{
  "activation": "swiglu",
  "balance_bias": true,
  "n_head": 5,
  "norm": "rmsnorm",
  "attn_scale": 0.125
}
Below are experts of layer 2 (counted from 0) of a mixture-of-experts language model. Rows are named router (the router's row for the expert), gate (a neuron's input weights, with its number), up (a neuron's input weights, with its number) and show model dimensions 160-239. Each number is 50 + 15 x the weight over its row's rms, rounded and kept within 0 to 99.
Before each expert's rows: a language model's description of what the expert responds to. This comes from a sample of Wikipedia text that the model never trained on.

# expert 12
It responds to: Final pieces of words, often plural or Romance and Slavic name endings like -s, -anes, -ana, plus table headers like Votes, Name.
router:54 82 51 66 42 36 31 69 40 55 87 74 38 60 44 53 41 19 37 75 61 52 41 55 66 33 65 18 66 33 48 66 60 62 62 23 55 33 53 43 99 41 41 65 62 67 46 59 39 78 40 54 66 37 43 43 44 52 52 55 25 55 57 73 41 58 20 59 34 46 41 40 68 63 34 65 55 52 32 47
gate0:58 64 77 70 40 46 61 46 39 68 41 52 28 79 33 60 43 70 67 29 45 52 53 77 64 43 53 39 23 59 64 55 51 60 54 45 60 62 46 24 90 34 33 43 58 40 59 53 40 44 52 57 42 30 46 90 46 63 39 78 47 26 24 46 39 68 40 48 45 57 37 39 38 41 49 56 72 78 66 44
up0:67 37 39 66 08 27 28 33 57 51 54 55 52 39 36 47 97 71 51 40 35 26 45 39 32 84 32 64 41 61 38 37 88 32 35 45 10 48 14 47 39 65 49 32 54 51 38 37 55 66 31 53 48 58 54 54 23 52 37 33 52 74 26 29 55 65 56 64 78 26 78 48 36 55 77 67 46 55 27 62
gate1:39 50 53 49 23 43 84 62 41 40 63 53 45 39 43 44 41 66 52 71 48 48 48 66 43 78 78 30 62 40 67 42 70 34 45 55 63 59 46 55 64 45 74 39 58 51 74 63 68 46 31 50 38 47 45 40 46 47 63 48 56 54 55 54 47 33 38 49 53 25 66 47 50 27 37 68 63 24 36 47
up1:64 68 57 37 46 32 69 72 43 53 63 81 51 39 32 33 50 58 65 68 39 38 58 63 64 61 67 21 73 33 65 51 69 50 28 56 48 44 54 56 75 39 54 46 53 55 77 72 64 49 37 43 56 31 42 31 50 40 51 51 33 65 72 75 33 50 30 48 51 29 44 40 70 34 23 61 41 43 44 46
gate2:49 58 44 67 13 70 27 63 40 54 53 31 33 49 72 61 65 66 19 49 25 45 55 31 39 63 35 45 80 41 75 60 56 59 30 27 45 51 30 47 47 50 67 48 52 85 39 65 55 81 55 59 54 71 33 58 46 52 53 31 53 44 27 60 61 74 54 49 61 43 48 62 13 63 47 54 59 45 27 58
up2:55 52 57 54 64 55 33 46 39 68 55 47 73 60 33 21 66 47 48 49 45 26 32 37 55 47 44 49 19 49 48 43 67 44 29 64 32 46 56 43 67 52 47 50 42 50 59 53 48 61 61 60 66 51 49 29 40 50 66 83 50 37 46 46 41 43 50 48 59 52 36 55 64 50 77 22 53 38 47 69
gate3:63 85 15 35 17 58 24 66 45 42 37 39 35 45 41 67 64 64 47 33 38 30 46 27 40 61 44 44 47 93 59 41 44 67 49 42 33 39 54 43 77 52 35 42 56 61 21 43 26 37 42 51 60 60 24 71 16 47 53 45 31 50 14 30 52 73 64 29 55 44 30 45 00 63 56 69 79 56 26 56
up3:48 30 57 73 65 55 54 26 58 35 55 41 53 62 63 43 42 47 42 66 39 44 37 62 58 60 57 65 32 52 23 39 73 32 44 49 50 79 44 36 33 46 56 60 58 60 47 51 91 42 71 49 33 69 77 55 34 84 46 67 54 36 70 50 56 24 32 71 42 56 77 60 80 45 58 50 50 33 75 55
gate4:57 42 50 47 76 42 32 62 26 79 77 62 62 68 34 46 30 24 40 63 59 68 32 50 51 28 42 63 44 57 66 42 62 64 59 59 52 39 37 58 47 51 36 75 69 30 74 78 29 48 80 39 60 52 43 44 80 56 56 39 50 70 44 50 31 64 20 74 31 67 39 51 65 82 51 29 49 60 36 58
up4:46 54 54 48 35 62 84 33 60 34 51 55 59 67 64 48 56 68 61 17 53 29 56 38 67 57 60 61 86 67 46 46 22 37 51 40 57 64 51 33 28 57 75 35 46 79 46 29 57 51 36 75 48 69 57 47 36 48 35 40 59 22 48 38 86 61 67 49 44 27 50 72 12 39 59 56 56 40 57 64
gate5:47 70 66 44 50 42 84 58 55 96 54 13 46 44 55 67 40 50 53 45 47 76 62 60 39 46 66 33 40 23 60 56 32 56 66 32 46 73 46 56 50 53 40 66 29 54 29 48 30 41 86 39 62 42 48 42 47 68 59 36 73 77 56 60 69 43 42 42 54 54 64 47 68 39 45 44 52 35 40 69
up5:74 34 70 63 51 29 70 43 45 51 20 53 24 45 37 27 25 47 35 60 82 57 45 57 56 94 54 42 38 42 64 59 43 46 65 57 38 38 40 44 50 44 15 53 29 70 68 46 38 27 58 65 40 58 71 38 60 73 33 57 43 69 56 50 45 59 48 48 23 56 58 67 59 79 58 66 90 42 47 12
gate6:38 47 56 60 57 63 52 58 43 67 56 32 75 62 34 78 44 45 48 37 61 43 30 56 46 55 43 47 49 50 46 53 29 59 30 50 51 61 30 48 37 29 73 52 57 23 26 60 40 69 53 37 53 51 67 65 61 67 41 61 73 51 46 40 44 33 37 61 42 59 47 52 66 39 47 40 72 27 63 66
up6:46 34 66 53 63 44 73 54 32 23 35 48 51 71 41 61 19 63 37 64 58 54 66 55 55 54 59 44 51 55 40 49 54 45 78 58 54 53 48 73 42 44 34 62 31 37 34 64 44 42 57 41 46 51 61 39 67 48 28 71 50 52 70 26 71 20 63 53 32 63 61 33 45 48 64 40 55 38 51 25
gate7:33 62 50 56 50 39 63 53 46 51 42 55 41 61 42 44 41 33 49 81 31 64 35 30 53 45 40 33 60 60 49 76 47 47 53 40 37 52 78 66 68 38 46 45 51 31 66 32 37 48 71 49 56 26 83 37 54 28 70 54 73 48 49 48 52 41 43 60 56 64 27 35 59 54 48 74 39 19 67 46
up7:51 32 51 35 65 33 52 39 60 60 29 27 41 47 75 75 58 62 43 36 64 50 65 62 32 38 55 48 40 48 46 46 40 31 45 50 41 64 38 28 34 22 47 61 31 50 45 62 50 22 22 77 63 51 40 56 41 77 46 46 30 22 31 43 48 35 72 50 34 65 79 79 55 50 51 47 55 51 49 37
gate8:52 55 65 53 48 57 25 49 56 29 70 55 41 60 52 48 28 35 68 36 49 29 37 48 36 44 49 39 36 38 47 42 47 64 38 00 55 59 36 69 77 55 35 75 49 50 35 56 62 80 64 37 56 61 67 61 48 47 38 79 36 38 48 67 53 39 28 45 60 63 35 45 59 66 50 40 64 33 25 60
up8:43 53 34 43 46 36 52 40 67 54 10 27 53 44 55 53 66 76 26 66 60 73 49 42 53 38 43 58 54 59 59 69 51 34 45 95 49 32 65 45 12 52 77 32 71 61 58 26 56 49 30 76 38 31 51 48 54 41 77 27 88 50 48 44 55 40 85 55 49 54 65 69 42 33 54 55 27 38 59 31